Weights of a small mixture-of-experts language model, trained from scratch on English Wikipedia: width 128, 5703 steps.
Below are experts of layer 11 (counted from 0) of a mixture-of-experts language model. Rows are named router (the router's row for the expert), gate (a neuron's input weights, with its number), up (a neuron's input weights, with its number), down (a neuron's output weights, with its number) and show model dimensions 0-127. Each number is 200 + 40 x the weight over its row's rms, rounded and kept within 0 to 999.
Before each expert's rows: a language model's description of what the expert responds to. This comes from a sample of Wikipedia text that the model never trained on.

# expert 6
Description: Core sentence words
router,163,140,253,196,199,169,212,234,267,203,196,145,168,119,214,176,268,201,203,204,190,212,214,153,217,201,164,261,205,189,184,229,168,229,216,263,169,218,201,127,244,169,239,197,171,175,216,188,153,215,196,251,198,217,243,183,170,156,137,240,213,225,124,144,190,243,157,161,206,257,231,285,185,197,240,221,193,153,228,221,226,183,181,180,221,282,156,220,168,205,194,61,216,156,237,217,135,167,280,148,116,209,223,154,118,244,281,206,247,230,164,207,226,189,255,151,226,243,169,198,213,226,187,133,244,206,200,232
gate7,197,159,234,219,146,211,195,263,225,194,245,198,211,215,252,253,215,111,219,291,226,135,202,122,288,237,168,191,219,212,213,241,250,187,165,303,193,203,196,176,187,202,244,198,184,137,163,178,178,173,209,215,252,218,252,181,206,198,238,243,200,280,202,175,262,228,187,288,227,183,276,185,149,193,196,198,196,249,214,215,191,191,211,175,215,171,243,256,186,247,261,149,168,149,181,244,166,276,162,200,201,213,73,213,221,231,211,228,215,234,197,231,260,164,282,214,168,181,260,162,192,148,201,189,176,139,174,149
up7,155,242,224,216,188,211,237,216,200,160,217,259,145,201,131,274,206,225,145,249,241,277,130,219,207,135,225,249,216,275,117,123,232,161,195,120,150,220,200,205,142,231,174,180,148,269,227,249,209,166,276,222,191,162,261,134,196,209,159,260,219,231,189,194,92,210,239,215,208,194,163,238,230,179,167,209,193,240,183,130,169,231,123,210,231,150,225,165,239,176,161,164,208,247,255,137,217,183,173,200,247,202,241,171,209,202,175,210,202,194,210,267,228,203,182,219,226,174,159,178,185,164,198,137,241,222,143,244
down7,187,134,115,219,218,211,216,215,232,175,185,151,159,88,121,125,241,215,207,264,222,276,190,226,202,181,231,186,172,154,235,195,159,184,209,163,134,181,187,189,204,178,229,140,222,149,210,214,204,142,211,179,275,180,271,215,193,186,165,138,242,144,149,143,205,215,215,195,232,174,166,148,152,213,155,199,197,223,255,230,248,221,235,174,169,222,194,168,235,265,234,255,244,170,175,230,290,192,242,137,205,232,204,222,162,250,252,214,230,184,237,186,208,249,186,185,291,198,197,179,258,154,232,164,227,85,186,199
gate8,126,215,204,202,167,186,174,174,252,193,216,100,182,205,229,227,255,210,170,193,195,221,240,195,164,253,212,224,170,273,274,173,169,259,227,218,244,179,231,248,299,219,180,182,134,204,167,240,269,184,224,235,177,235,292,180,228,142,211,234,176,234,144,245,287,136,181,179,119,197,232,200,152,202,194,162,189,200,231,235,203,259,189,301,197,226,237,205,190,291,242,247,178,222,229,194,152,145,241,212,226,197,150,152,180,213,209,238,233,177,141,219,197,240,147,162,234,203,302,209,175,214,181,167,168,168,218,220
up8,251,111,214,166,187,267,156,257,184,170,192,179,277,221,211,189,272,237,140,192,166,188,138,121,124,182,185,160,208,183,188,238,142,267,183,243,170,182,243,189,229,159,154,223,237,196,200,163,213,228,116,196,176,196,256,208,147,231,180,181,253,197,140,191,247,127,189,227,210,120,154,176,186,166,134,210,225,169,294,256,210,241,207,201,226,204,182,184,139,226,194,165,239,208,234,196,193,271,183,243,163,164,204,197,136,185,221,175,171,195,224,224,111,243,184,219,257,269,229,194,288,163,222,206,213,261,222,180
down8,169,136,211,156,145,232,138,190,159,243,202,157,266,130,159,209,181,152,166,160,170,240,191,206,175,202,120,224,219,225,177,237,158,251,180,133,213,194,202,254,207,167,167,233,257,170,193,218,178,210,132,184,148,233,170,238,189,255,162,198,234,221,185,211,59,165,248,255,197,185,194,215,240,226,221,214,192,180,201,208,176,232,276,242,214,194,138,157,171,254,201,206,217,216,279,176,203,208,148,240,285,197,252,276,151,192,176,181,140,211,223,178,134,232,134,207,192,193,193,124,282,179,152,216,212,233,182,132
gate9,136,125,254,207,235,200,197,219,138,219,217,230,228,167,187,128,230,212,231,249,199,199,211,192,204,280,177,229,187,197,137,248,249,165,185,215,220,191,199,196,189,216,158,227,142,239,148,220,304,201,177,179,205,274,205,232,191,225,192,216,200,275,190,154,249,224,184,72,207,218,125,238,173,207,222,203,201,197,173,214,295,224,185,188,231,213,189,229,165,209,259,183,130,175,210,87,126,206,218,225,150,249,195,229,212,306,181,201,195,255,197,224,238,265,208,198,203,258,262,222,165,256,190,218,210,202,251,255
up9,195,164,153,218,181,233,163,222,170,241,196,202,257,237,241,204,145,253,221,240,168,153,211,225,162,201,300,186,140,194,187,170,229,241,152,238,128,150,210,207,200,200,239,222,215,202,260,149,237,231,275,195,232,151,176,188,190,145,207,210,213,166,138,216,207,190,265,220,207,178,208,218,288,226,246,267,202,183,237,120,175,129,196,232,163,216,210,112,252,173,240,162,138,281,243,278,183,234,132,183,128,148,187,228,183,162,165,200,201,172,124,244,129,181,201,256,196,146,253,219,250,154,215,213,181,170,181,206
down9,199,221,256,186,207,275,116,219,186,259,208,201,255,263,131,236,138,137,210,249,188,272,193,170,155,233,207,221,198,230,237,282,186,198,246,213,227,105,225,180,143,216,210,168,251,129,85,209,204,153,203,242,161,204,243,202,250,158,178,197,164,186,154,205,200,181,200,297,201,201,181,129,224,218,233,205,177,171,221,179,233,240,182,144,180,222,223,136,297,151,175,251,178,226,162,180,290,204,193,242,227,211,171,223,188,165,141,176,196,211,237,177,212,220,233,194,125,187,205,224,263,154,171,163,161,186,222,188
gate10,180,174,266,244,232,161,193,242,179,196,185,248,226,199,256,168,206,158,184,215,218,180,204,209,144,221,202,288,209,196,202,267,117,195,169,188,136,173,174,183,159,246,217,173,193,194,242,107,153,189,196,180,169,133,213,197,195,242,164,224,242,167,236,186,230,231,142,214,148,230,279,253,123,176,212,178,195,120,307,208,178,187,182,162,277,265,148,271,168,230,216,203,211,241,179,271,186,220,209,210,145,174,187,234,218,156,173,204,195,232,166,171,214,225,197,168,161,275,185,123,190,148,248,152,178,202,86,205
up10,180,191,199,166,204,257,292,185,182,167,150,209,190,175,214,154,222,176,182,157,200,137,192,210,183,212,237,174,249,218,190,168,206,166,189,173,237,197,240,196,148,191,200,171,260,216,244,219,209,189,231,245,206,199,231,268,206,177,157,150,246,164,169,303,150,198,243,143,193,137,216,97,119,171,221,160,207,146,126,180,272,189,154,165,194,279,190,170,231,212,261,234,220,213,226,151,195,178,148,137,196,130,234,221,175,207,211,145,278,103,140,198,186,259,219,166,127,174,188,169,196,230,122,237,240,176,228,183
down10,192,189,174,144,173,234,172,201,214,151,216,182,165,208,191,282,156,222,255,181,260,164,246,227,147,154,261,154,227,182,238,225,178,203,186,171,269,89,222,203,100,271,221,173,256,242,245,176,209,233,215,183,201,211,224,154,211,171,162,145,189,165,261,169,329,229,203,165,196,134,166,261,233,213,303,194,196,203,116,155,184,240,193,191,243,193,179,136,135,236,216,216,167,208,216,151,204,191,118,169,183,183,226,208,192,187,141,240,250,255,221,198,173,248,228,214,195,216,200,151,173,159,206,144,209,195,202,168
gate11,168,152,178,198,198,237,262,178,171,109,270,161,211,149,224,258,94,180,206,228,191,158,214,254,243,198,161,237,230,217,179,157,233,189,235,216,243,258,161,177,250,226,229,224,150,166,141,196,167,159,203,215,216,192,270,220,189,219,144,142,251,177,169,177,282,171,233,172,255,260,212,192,203,159,281,184,181,263,177,168,284,219,215,161,158,244,204,240,171,170,201,206,153,134,213,192,143,260,240,142,191,162,201,179,157,245,208,209,134,229,167,171,235,215,180,235,192,307,179,195,150,150,163,159,255,189,223,211
up11,169,198,165,150,175,266,175,179,219,197,160,181,268,168,203,165,189,137,188,190,230,226,172,158,295,131,223,199,233,193,241,166,213,266,181,196,191,199,214,149,170,204,198,158,157,172,240,179,212,243,251,195,216,175,157,103,187,160,279,134,162,274,171,276,155,210,226,228,154,233,179,218,226,221,207,260,116,190,216,165,153,251,218,241,199,221,215,244,245,116,126,173,209,184,140,220,186,202,202,175,255,212,189,225,246,205,296,185,266,181,220,210,251,299,164,190,252,177,218,213,217,239,146,224,178,169,260,236
down11,212,216,156,182,188,188,218,188,232,186,161,129,197,151,276,150,221,238,218,170,135,231,192,97,260,243,251,185,239,280,212,209,272,252,154,174,243,134,172,206,235,179,160,165,210,206,196,188,215,187,211,235,235,260,215,208,277,237,189,170,197,218,256,119,111,237,178,176,135,205,149,219,182,291,193,176,155,208,223,256,197,205,148,245,234,147,245,197,217,204,151,223,251,208,205,120,187,240,206,224,199,237,202,274,188,167,88,194,187,219,217,111,200,198,162,162,207,162,212,192,183,191,260,183,216,218,230,161
gate12,216,162,203,183,151,179,250,174,202,159,210,164,271,175,209,231,177,168,209,178,286,214,167,161,225,224,183,218,138,190,184,229,162,168,187,261,140,176,122,222,188,206,184,181,212,163,120,165,163,243,194,167,185,164,244,219,81,188,194,199,240,106,203,181,277,176,154,135,191,257,226,225,196,222,221,237,108,209,172,223,141,135,163,164,172,207,132,205,150,228,262,240,213,194,200,268,209,151,189,166,185,176,204,200,142,208,267,211,99,148,199,212,186,231,144,173,230,218,183,290,180,171,171,223,220,165,247,243
up12,243,219,194,200,178,268,210,210,195,163,182,197,241,191,192,169,173,232,179,172,227,225,218,216,225,207,167,259,181,140,221,212,246,180,240,171,290,200,198,140,158,168,108,242,224,194,209,258,219,168,254,198,217,193,171,169,226,194,234,174,170,167,234,214,168,169,299,218,220,192,122,194,147,116,191,188,278,288,156,194,197,272,253,163,248,270,176,177,200,153,187,211,222,228,173,175,228,247,195,249,169,223,140,173,181,154,71,223,215,248,220,231,231,206,296,189,148,160,120,190,209,184,169,195,226,133,164,234
down12,207,146,199,221,209,226,217,235,209,113,267,219,311,254,151,210,177,219,224,190,220,239,152,272,183,145,235,228,221,208,192,191,193,217,279,256,150,238,195,291,189,214,187,177,231,221,247,150,161,206,243,214,207,193,188,143,183,176,171,176,176,222,121,213,262,174,192,185,226,170,170,239,212,208,264,189,203,194,271,164,278,259,186,162,169,159,232,193,182,179,132,240,229,219,205,182,160,220,242,181,186,201,234,218,186,208,109,194,228,256,268,175,122,141,169,237,140,126,202,288,252,187,236,200,215,164,140,233
gate13,249,231,161,197,174,127,152,209,239,168,220,188,256,182,242,166,237,200,152,177,94,241,171,260,205,232,210,216,179,201,181,142,171,163,259,218,252,210,199,169,78,213,206,190,215,235,109,220,264,239,261,179,201,181,193,170,180,103,163,184,240,206,189,213,241,187,221,165,83,280,161,210,171,164,221,272,239,170,181,162,230,216,174,146,171,213,176,187,207,202,243,135,205,155,192,192,184,213,224,215,239,200,185,192,218,233,289,160,236,191,199,196,152,255,167,316,187,223,207,182,161,211,206,181,152,242,171,193
up13,262,192,179,212,187,201,205,220,132,229,211,200,170,178,147,155,181,268,250,210,271,172,185,216,146,132,161,194,199,191,176,230,180,233,155,196,187,128,218,215,162,208,165,263,237,253,230,221,158,263,247,138,269,172,205,236,189,228,167,148,174,159,256,248,193,270,233,206,224,112,151,256,225,186,241,189,270,136,183,175,195,152,222,138,187,217,193,207,190,156,253,181,146,296,119,199,165,232,176,199,140,171,231,271,159,119,193,205,207,213,210,152,202,175,188,143,227,234,244,189,136,206,159,118,185,199,171,238
down13,174,118,193,180,174,265,264,165,262,205,152,233,191,209,182,212,241,196,193,133,206,233,224,132,196,205,210,240,202,223,127,187,205,222,203,207,196,218,230,234,176,266,263,166,162,140,191,190,263,119,287,217,167,240,208,144,132,170,198,243,153,212,104,235,261,244,137,241,250,155,246,220,203,211,303,187,223,197,186,240,262,236,228,166,230,192,148,256,221,169,209,222,186,206,241,191,172,159,204,216,187,208,172,137,227,179,227,237,244,180,279,194,152,187,174,214,207,184,228,116,89,171,202,206,205,178,231,175
gate14,134,256,201,201,265,213,224,191,273,205,205,197,184,179,221,159,238,172,208,209,246,184,219,226,248,200,259,190,206,243,164,248,175,217,165,251,229,214,210,166,204,205,197,186,180,153,247,224,273,128,209,223,157,161,178,230,224,135,93,168,207,190,226,149,200,293,130,188,161,193,201,211,205,219,243,234,199,147,156,133,188,242,219,194,246,194,226,253,235,230,182,200,213,207,253,242,245,156,285,193,175,196,218,165,158,204,184,216,165,231,140,169,199,112,317,261,269,186,273,191,189,206,159,104,228,159,239,243
up14,171,185,233,212,241,240,164,191,234,197,164,215,209,202,243,168,228,228,199,185,139,257,250,188,196,230,185,218,268,171,250,206,189,200,229,156,176,153,206,183,167,191,216,144,172,236,164,292,206,212,255,265,129,217,189,115,198,232,153,253,174,284,208,239,154,197,284,243,177,195,242,211,162,152,204,208,142,131,177,175,190,231,201,134,243,173,214,174,248,205,260,175,256,264,152,210,308,181,147,135,259,177,177,182,176,286,247,240,191,220,256,204,201,227,137,219,208,122,255,194,181,192,243,174,179,231,266,217
down14,145,162,249,170,174,161,275,169,259,251,199,183,221,153,191,226,192,253,194,205,170,169,186,221,260,164,157,178,135,240,248,204,216,207,273,269,152,175,244,147,213,189,232,234,278,203,210,207,135,225,150,178,183,271,182,192,137,188,180,250,142,254,136,253,152,179,204,159,189,138,179,194,212,118,118,130,110,182,207,141,130,205,223,227,216,230,121,209,195,216,178,205,163,206,203,200,203,147,188,243,200,206,187,230,208,206,249,203,238,196,143,145,262,208,149,258,210,184,133,236,161,232,238,162,145,221,202,173
gate15,147,225,154,196,257,249,167,195,205,190,229,123,218,192,234,108,216,175,158,226,231,181,187,262,189,228,248,243,168,211,255,140,153,131,171,177,152,240,175,211,185,153,213,242,169,207,201,206,198,196,242,209,154,258,266,214,158,172,140,194,152,235,243,157,214,157,193,175,162,217,182,182,189,164,251,229,283,160,193,204,256,109,163,220,248,228,218,117,172,137,242,121,248,160,159,156,180,210,214,217,153,219,225,117,160,237,238,205,206,205,139,176,216,287,212,130,192,196,219,185,270,128,185,228,207,142,180,205
up15,247,170,235,272,250,126,197,248,195,160,207,216,176,189,222,258,156,204,207,187,265,168,109,138,165,219,260,207,144,187,169,239,232,204,211,189,198,155,185,192,213,278,222,141,165,190,228,204,227,205,159,144,209,145,198,253,233,178,233,202,192,200,235,153,199,288,193,161,143,175,176,265,231,193,195,198,196,148,274,256,215,235,178,166,193,179,224,150,215,208,172,272,185,179,179,226,275,194,113,267,183,299,179,147,198,196,224,196,215,90,189,230,166,202,196,149,232,172,104,216,188,199,187,203,244,191,164,127
down15,210,191,207,251,295,130,215,164,185,111,153,193,272,212,248,180,196,255,218,220,174,175,136,175,160,256,174,186,131,157,168,215,169,235,169,159,183,160,217,227,268,217,134,259,177,152,171,233,209,181,251,262,233,165,182,211,147,241,158,179,255,231,216,131,268,169,126,270,243,238,197,222,241,197,243,177,200,211,189,254,185,203,147,230,165,154,182,185,193,221,97,204,188,198,229,179,202,196,221,163,156,198,189,211,128,206,150,138,223,207,229,166,179,246,234,268,203,131,256,253,184,246,171,168,191,254,250,195
gate16,160,152,209,215,187,191,151,214,259,186,158,255,254,187,168,168,243,223,231,122,213,238,281,181,208,184,190,266,218,159,178,221,156,164,283,225,193,218,100,196,233,134,195,219,233,179,156,135,260,183,208,195,212,222,97,244,236,175,246,243,155,207,174,159,281,195,141,179,216,240,193,215,222,233,216,216,188,195,235,256,300,210,109,176,219,241,204,260,183,218,227,229,244,184,203,207,198,194,182,145,235,182,188,191,243,228,231,216,235,131,166,225,235,164,279,247,212,188,170,178,226,131,129,232,174,259,189,147
up16,328,207,173,166,143,210,211,181,144,117,176,215,205,219,230,180,209,191,140,229,184,107,206,230,223,171,274,152,164,179,209,242,170,200,140,174,138,219,199,196,166,215,130,222,150,199,232,258,172,159,212,249,224,179,184,165,175,133,152,222,211,203,189,240,190,314,221,238,169,170,202,251,209,172,208,193,240,181,99,216,203,227,211,239,222,210,244,197,236,166,172,179,150,242,117,126,230,262,171,246,251,172,229,164,254,171,178,178,199,180,171,190,231,252,210,213,90,190,163,172,209,220,257,181,180,249,198,195
down16,238,192,219,177,223,195,172,128,194,166,216,205,199,177,225,195,143,224,277,223,165,204,238,259,210,191,231,185,275,253,190,161,177,248,148,280,161,189,237,189,175,212,193,170,270,172,163,167,178,225,217,247,159,251,247,82,139,163,193,218,127,133,164,214,207,173,217,174,162,114,221,222,216,189,162,170,203,171,166,227,241,217,147,211,200,191,125,128,196,216,224,238,209,213,236,231,249,180,212,157,305,140,187,243,206,263,197,225,155,180,191,259,200,224,149,185,162,194,215,287,277,185,168,249,165,196,250,268
gate17,151,147,199,206,221,239,180,174,231,139,151,186,215,133,190,241,168,191,187,278,212,231,317,151,200,203,153,192,208,215,173,235,211,186,161,251,141,157,148,141,208,227,157,158,208,208,252,226,197,235,246,214,218,259,191,188,262,169,154,250,155,223,220,161,158,219,273,167,226,187,224,164,170,221,230,162,222,157,154,156,194,151,144,200,261,218,266,226,247,215,200,145,167,174,143,181,274,223,256,234,178,190,154,182,180,265,282,199,224,327,127,207,218,196,196,184,176,230,208,190,189,223,184,123,154,213,197,261
up17,180,186,135,197,238,184,233,245,223,176,225,111,188,235,234,110,162,204,225,148,193,253,230,193,218,175,260,125,178,251,219,176,161,196,211,218,236,127,204,236,139,208,143,219,222,214,224,248,146,235,217,200,183,197,158,194,153,160,101,203,207,178,210,161,228,121,198,189,259,225,206,254,238,227,245,168,258,217,173,266,258,215,126,141,169,220,188,231,232,192,221,312,122,266,192,204,232,176,245,214,173,205,231,190,228,238,175,248,216,180,206,104,180,227,209,195,163,269,221,145,224,129,173,198,229,180,231,175
down17,226,163,171,192,186,189,164,200,217,230,197,284,201,250,273,151,267,196,240,145,228,185,189,119,196,134,149,234,154,161,260,207,245,245,156,247,178,218,218,175,168,210,213,137,188,171,197,217,217,143,215,211,232,142,268,279,214,244,223,199,172,236,177,285,257,201,156,227,210,232,224,241,239,178,162,147,282,200,187,187,172,245,155,192,189,267,205,159,200,205,222,264,233,223,198,269,259,195,209,136,209,198,199,184,255,181,251,180,133,174,133,189,203,232,264,264,180,193,273,208,120,218,255,254,243,164,167,214
gate18,284,222,212,286,188,172,277,170,234,233,146,256,175,124,262,185,160,218,203,209,207,203,220,227,182,207,202,195,239,244,271,199,178,212,260,207,169,237,209,191,272,236,188,267,214,199,245,248,195,188,156,213,229,247,168,223,177,125,173,200,245,254,223,220,206,151,229,178,211,276,268,195,201,223,260,234,248,207,153,244,172,183,186,229,205,178,189,211,215,224,191,168,136,189,240,147,190,207,274,164,130,175,169,182,198,260,218,153,230,177,147,252,122,167,146,178,159,253,168,178,282,248,195,147,206,208,307,249
up18,184,164,229,236,141,172,174,189,161,169,161,210,272,176,310,204,207,248,229,180,189,249,208,231,180,150,165,192,280,165,237,247,226,207,138,209,197,190,153,175,230,167,138,192,195,163,263,248,96,151,263,192,207,216,163,188,204,185,182,219,165,246,183,217,226,243,215,191,221,187,179,226,141,208,232,197,176,119,260,196,276,172,234,216,131,193,272,198,157,162,185,215,115,158,245,129,140,169,240,194,113,223,145,193,206,198,213,113,143,207,178,160,184,140,256,179,167,151,239,220,196,181,237,192,168,238,190,233
down18,162,236,234,219,170,142,235,221,158,232,200,241,206,117,152,252,229,279,200,232,224,214,273,191,248,217,176,170,85,189,219,145,198,191,112,229,231,230,216,261,213,225,167,243,165,216,278,176,158,225,178,232,259,218,235,162,120,215,204,180,214,224,286,202,222,194,251,113,253,195,196,207,205,245,264,156,160,249,199,217,196,192,196,205,164,196,148,215,236,248,298,212,94,170,193,163,209,226,198,195,145,205,166,192,181,209,188,215,156,151,226,236,162,190,244,183,226,213,169,201,252,251,272,218,152,234,243,185
gate19,174,143,208,166,257,226,177,168,187,161,235,234,123,226,256,116,114,143,108,267,213,234,194,203,246,160,217,242,154,170,212,182,199,244,156,148,204,189,174,173,233,141,196,237,274,182,226,194,228,156,222,200,228,240,223,203,135,208,139,182,181,207,207,228,242,250,221,180,157,245,163,260,171,171,237,224,204,142,243,192,206,170,264,162,227,196,166,171,227,216,201,228,175,180,145,129,198,220,287,112,214,221,198,159,176,230,165,191,147,266,225,212,191,180,194,188,262,179,209,202,196,164,167,290,240,123,245,123
up19,230,181,214,141,217,200,222,189,152,211,156,223,260,141,195,191,194,202,220,171,197,214,223,153,196,203,283,220,234,228,217,239,236,126,203,232,229,200,219,202,178,167,189,238,226,243,138,240,76,277,214,207,154,208,128,133,209,195,251,223,191,273,127,155,169,111,225,146,198,194,242,177,198,206,157,187,238,228,128,223,222,305,175,237,184,212,195,220,295,151,193,167,210,234,251,112,163,214,189,200,254,148,241,205,205,173,216,254,250,155,201,159,222,216,204,186,137,206,265,192,231,164,226,254,137,217,215,201
down19,226,176,259,122,160,190,198,174,146,227,179,210,240,235,251,111,133,157,186,163,238,152,197,156,159,244,183,150,153,200,277,216,123,132,244,184,225,194,206,165,129,200,164,227,224,225,165,184,159,257,203,269,143,221,181,198,186,204,255,228,223,176,190,206,153,139,237,230,289,227,171,205,216,223,162,140,173,311,124,220,227,297,157,182,218,208,200,137,243,215,148,203,144,157,209,204,216,182,190,180,230,196,218,222,181,190,209,276,202,143,237,191,201,174,197,189,217,232,237,185,272,260,227,212,192,201,260,248
gate20,250,206,174,147,207,209,124,274,197,149,244,217,176,134,192,174,253,226,197,177,186,167,291,195,202,271,175,263,185,156,177,156,174,158,117,288,217,200,150,216,210,225,252,255,168,215,204,162,252,194,209,251,166,176,191,213,188,171,185,226,186,264,186,205,234,148,152,257,149,229,171,234,198,128,225,229,267,202,131,225,256,152,239,174,244,171,253,221,219,157,155,206,226,198,180,136,129,169,191,183,211,233,196,139,187,204,216,227,193,259,129,278,219,260,177,174,123,153,203,159,178,191,260,213,248,161,213,167
up20,220,199,154,227,243,200,178,206,191,205,298,172,224,183,155,189,136,170,182,219,136,224,176,239,268,171,189,266,213,202,183,264,219,186,191,182,151,211,193,206,181,199,100,187,192,302,191,257,213,216,197,150,189,179,233,173,231,261,211,275,217,168,188,245,170,187,271,160,247,253,208,146,254,181,249,191,228,266,209,247,171,202,135,183,226,168,203,225,184,126,254,209,200,136,244,161,187,222,238,151,164,249,188,129,149,161,202,241,185,211,229,189,290,265,257,171,205,201,182,85,221,223,193,177,153,142,231,221
down20,125,208,223,270,221,209,187,199,202,195,259,177,262,176,141,193,187,150,160,191,277,139,244,205,205,180,138,230,190,159,221,159,190,149,165,241,161,257,177,166,206,188,162,159,194,138,200,293,215,136,158,149,165,178,207,252,156,173,271,242,247,229,130,173,150,138,218,166,216,201,247,237,233,174,260,186,224,218,198,167,225,199,213,182,195,220,202,190,136,269,234,114,151,168,217,195,188,270,220,163,234,215,251,262,126,155,200,278,191,219,161,184,241,167,172,173,255,240,140,182,245,288,190,169,207,205,199,218
gate21,164,246,208,130,288,147,226,197,248,221,247,134,216,220,192,227,175,227,160,241,256,186,145,157,232,211,287,227,189,188,234,233,191,114,224,204,277,250,181,175,151,266,236,185,169,192,182,150,236,176,255,240,228,212,210,208,181,209,174,142,261,215,207,192,203,161,189,181,165,230,192,194,144,205,123,184,190,270,178,197,256,202,141,212,197,233,189,177,193,261,156,200,175,145,187,196,149,213,248,193,166,148,177,127,193,182,160,313,127,124,223,193,258,235,208,149,242,254,262,153,174,215,206,140,217,211,150,208
up21,194,183,197,96,167,249,190,158,221,126,186,276,184,186,199,266,155,178,169,227,196,149,132,323,159,172,160,145,172,179,158,250,198,210,236,182,147,259,179,151,208,252,225,198,207,242,139,132,184,159,166,208,215,200,247,198,171,199,182,203,160,125,138,195,90,209,225,165,139,183,184,237,294,202,252,132,178,176,147,173,166,157,157,178,224,215,201,217,205,172,166,238,187,141,253,163,218,195,213,159,217,220,233,190,202,194,153,222,230,244,225,184,255,234,208,249,182,213,287,146,198,180,167,226,210,192,182,229
down21,133,176,179,275,189,183,123,215,187,220,202,133,192,238,222,263,193,195,185,168,218,157,297,207,199,196,214,217,201,223,228,133,227,233,245,229,182,249,165,228,118,172,209,212,236,184,144,197,181,165,177,227,272,161,290,215,209,234,206,115,206,203,223,252,177,286,246,191,106,186,251,159,219,128,216,199,169,169,260,203,224,204,174,177,208,255,210,189,173,214,298,138,147,267,143,256,174,185,164,185,144,144,251,180,187,139,182,130,203,242,166,178,169,232,182,162,170,205,196,151,169,193,163,251,188,204,195,170
gate22,167,215,216,236,231,201,258,250,182,198,201,149,197,226,236,244,216,160,212,163,172,207,236,145,155,172,274,255,157,198,206,246,211,223,203,274,186,190,202,231,217,225,120,286,158,189,311,193,149,237,204,240,160,181,107,191,222,194,212,236,228,145,113,224,303,164,218,229,139,292,162,265,147,263,189,183,172,188,203,246,271,142,191,185,186,142,208,188,232,257,274,202,167,153,212,187,190,271,241,158,231,216,165,220,194,210,260,195,202,204,158,180,214,154,240,243,184,168,233,210,182,173,182,235,201,204,163,166
up22,248,184,174,175,144,183,108,222,199,272,214,202,242,167,198,194,170,194,197,260,228,247,215,220,273,227,130,188,238,161,183,215,205,181,164,167,211,203,163,202,257,149,216,224,131,265,198,145,144,231,232,134,229,219,217,176,165,213,180,215,149,220,317,176,213,242,260,267,223,172,175,195,253,190,199,180,217,211,287,187,213,216,214,176,172,195,199,230,167,219,184,244,214,234,187,105,176,138,253,194,215,120,169,197,186,192,176,194,95,152,235,181,235,233,161,191,250,196,238,258,272,296,245,236,165,199,238,225
down22,250,194,269,192,193,154,205,152,265,203,200,276,220,131,257,214,175,171,190,248,200,261,160,194,243,269,166,120,232,162,265,235,171,228,202,181,260,181,133,178,129,154,242,211,244,297,243,228,168,216,147,178,160,168,141,145,199,184,152,171,199,125,185,248,252,225,181,259,188,151,232,197,165,198,222,141,177,172,211,214,205,223,226,169,237,128,242,246,195,205,220,252,257,241,160,263,191,143,208,233,208,148,208,256,226,178,208,192,186,244,177,226,219,262,180,188,125,252,247,166,214,264,162,190,221,183,232,231
gate23,143,184,230,241,233,190,176,157,245,187,258,171,237,212,133,215,200,235,247,182,204,239,134,182,191,175,162,337,239,223,208,141,199,219,258,204,229,236,190,218,303,173,224,185,218,219,174,161,159,178,177,204,188,200,198,183,155,161,260,235,214,192,219,119,270,193,183,164,209,265,252,178,252,176,257,194,186,248,213,252,211,213,133,220,178,235,196,253,180,285,256,188,188,231,214,175,199,151,206,152,169,177,192,211,156,181,229,272,211,128,213,225,183,158,94,117,268,170,167,183,189,232,166,203,224,170,275,205
up23,240,209,177,187,117,145,210,260,223,225,177,206,219,195,145,121,173,190,252,267,197,197,169,213,257,241,206,152,205,220,199,236,177,192,137,209,191,202,123,149,131,166,160,233,216,157,228,130,93,243,222,170,323,217,232,142,217,210,220,225,280,255,227,208,234,269,245,209,221,242,176,220,205,140,244,177,213,150,196,208,167,172,189,219,218,168,255,204,184,272,259,185,154,170,166,145,208,181,131,168,121,202,202,241,204,141,193,159,128,258,212,179,144,198,222,174,247,162,209,208,167,200,213,227,207,204,211,238
down23,196,209,169,192,161,174,227,234,206,222,179,227,227,171,185,196,180,165,180,226,125,216,164,238,214,217,219,213,210,218,177,279,171,249,162,214,154,213,164,153,235,142,187,174,150,202,218,219,183,217,201,186,248,180,157,189,230,150,329,179,232,223,260,176,289,294,209,244,206,201,283,231,158,224,193,239,186,236,166,180,178,158,200,183,154,208,109,164,215,231,111,237,233,135,290,211,216,219,178,219,174,195,192,301,205,229,261,213,144,252,236,193,227,230,213,127,187,144,275,225,195,257,170,177,223,153,130,188
gate24,266,234,243,179,229,195,276,224,172,233,202,187,220,189,242,163,199,141,209,178,135,164,211,185,236,130,224,165,253,207,223,137,158,214,181,155,227,289,207,191,177,205,222,172,241,197,219,194,202,169,236,207,224,271,294,242,251,267,198,238,194,253,164,233,176,230,199,228,253,278,203,215,203,223,214,235,169,181,181,111,253,136,218,269,256,266,164,177,178,265,169,166,261,159,197,144,208,168,216,147,222,234,186,169,88,225,199,174,227,297,127,234,205,211,166,234,254,187,168,194,207,167,231,206,238,152,208,203
up24,146,180,212,208,165,173,205,239,250,240,221,241,222,235,219,208,178,255,134,249,179,275,99,191,146,124,201,224,211,194,208,235,175,210,164,186,169,206,198,141,198,188,253,231,224,181,177,199,265,163,243,169,227,196,223,212,134,230,198,218,180,270,304,189,108,212,145,183,127,155,237,134,140,264,196,158,253,231,220,137,213,214,185,283,234,198,217,219,168,201,168,171,200,205,147,149,215,185,132,214,262,222,253,199,203,246,224,165,222,230,131,196,191,209,224,196,155,186,211,248,223,244,227,116,215,109,177,173
down24,170,240,140,238,200,203,151,214,216,141,169,178,201,213,245,220,237,158,198,136,224,169,209,227,225,138,170,205,186,243,242,177,231,230,215,288,248,140,167,196,170,167,208,104,205,235,242,249,250,132,158,135,160,229,121,169,136,274,198,155,205,213,174,214,198,172,253,174,208,212,264,219,205,286,227,199,235,116,213,226,184,290,222,220,223,239,215,163,192,256,196,270,194,223,164,153,166,228,148,235,225,207,216,283,222,210,237,236,204,146,272,186,170,173,178,190,238,197,167,309,190,203,187,227,236,241,235,206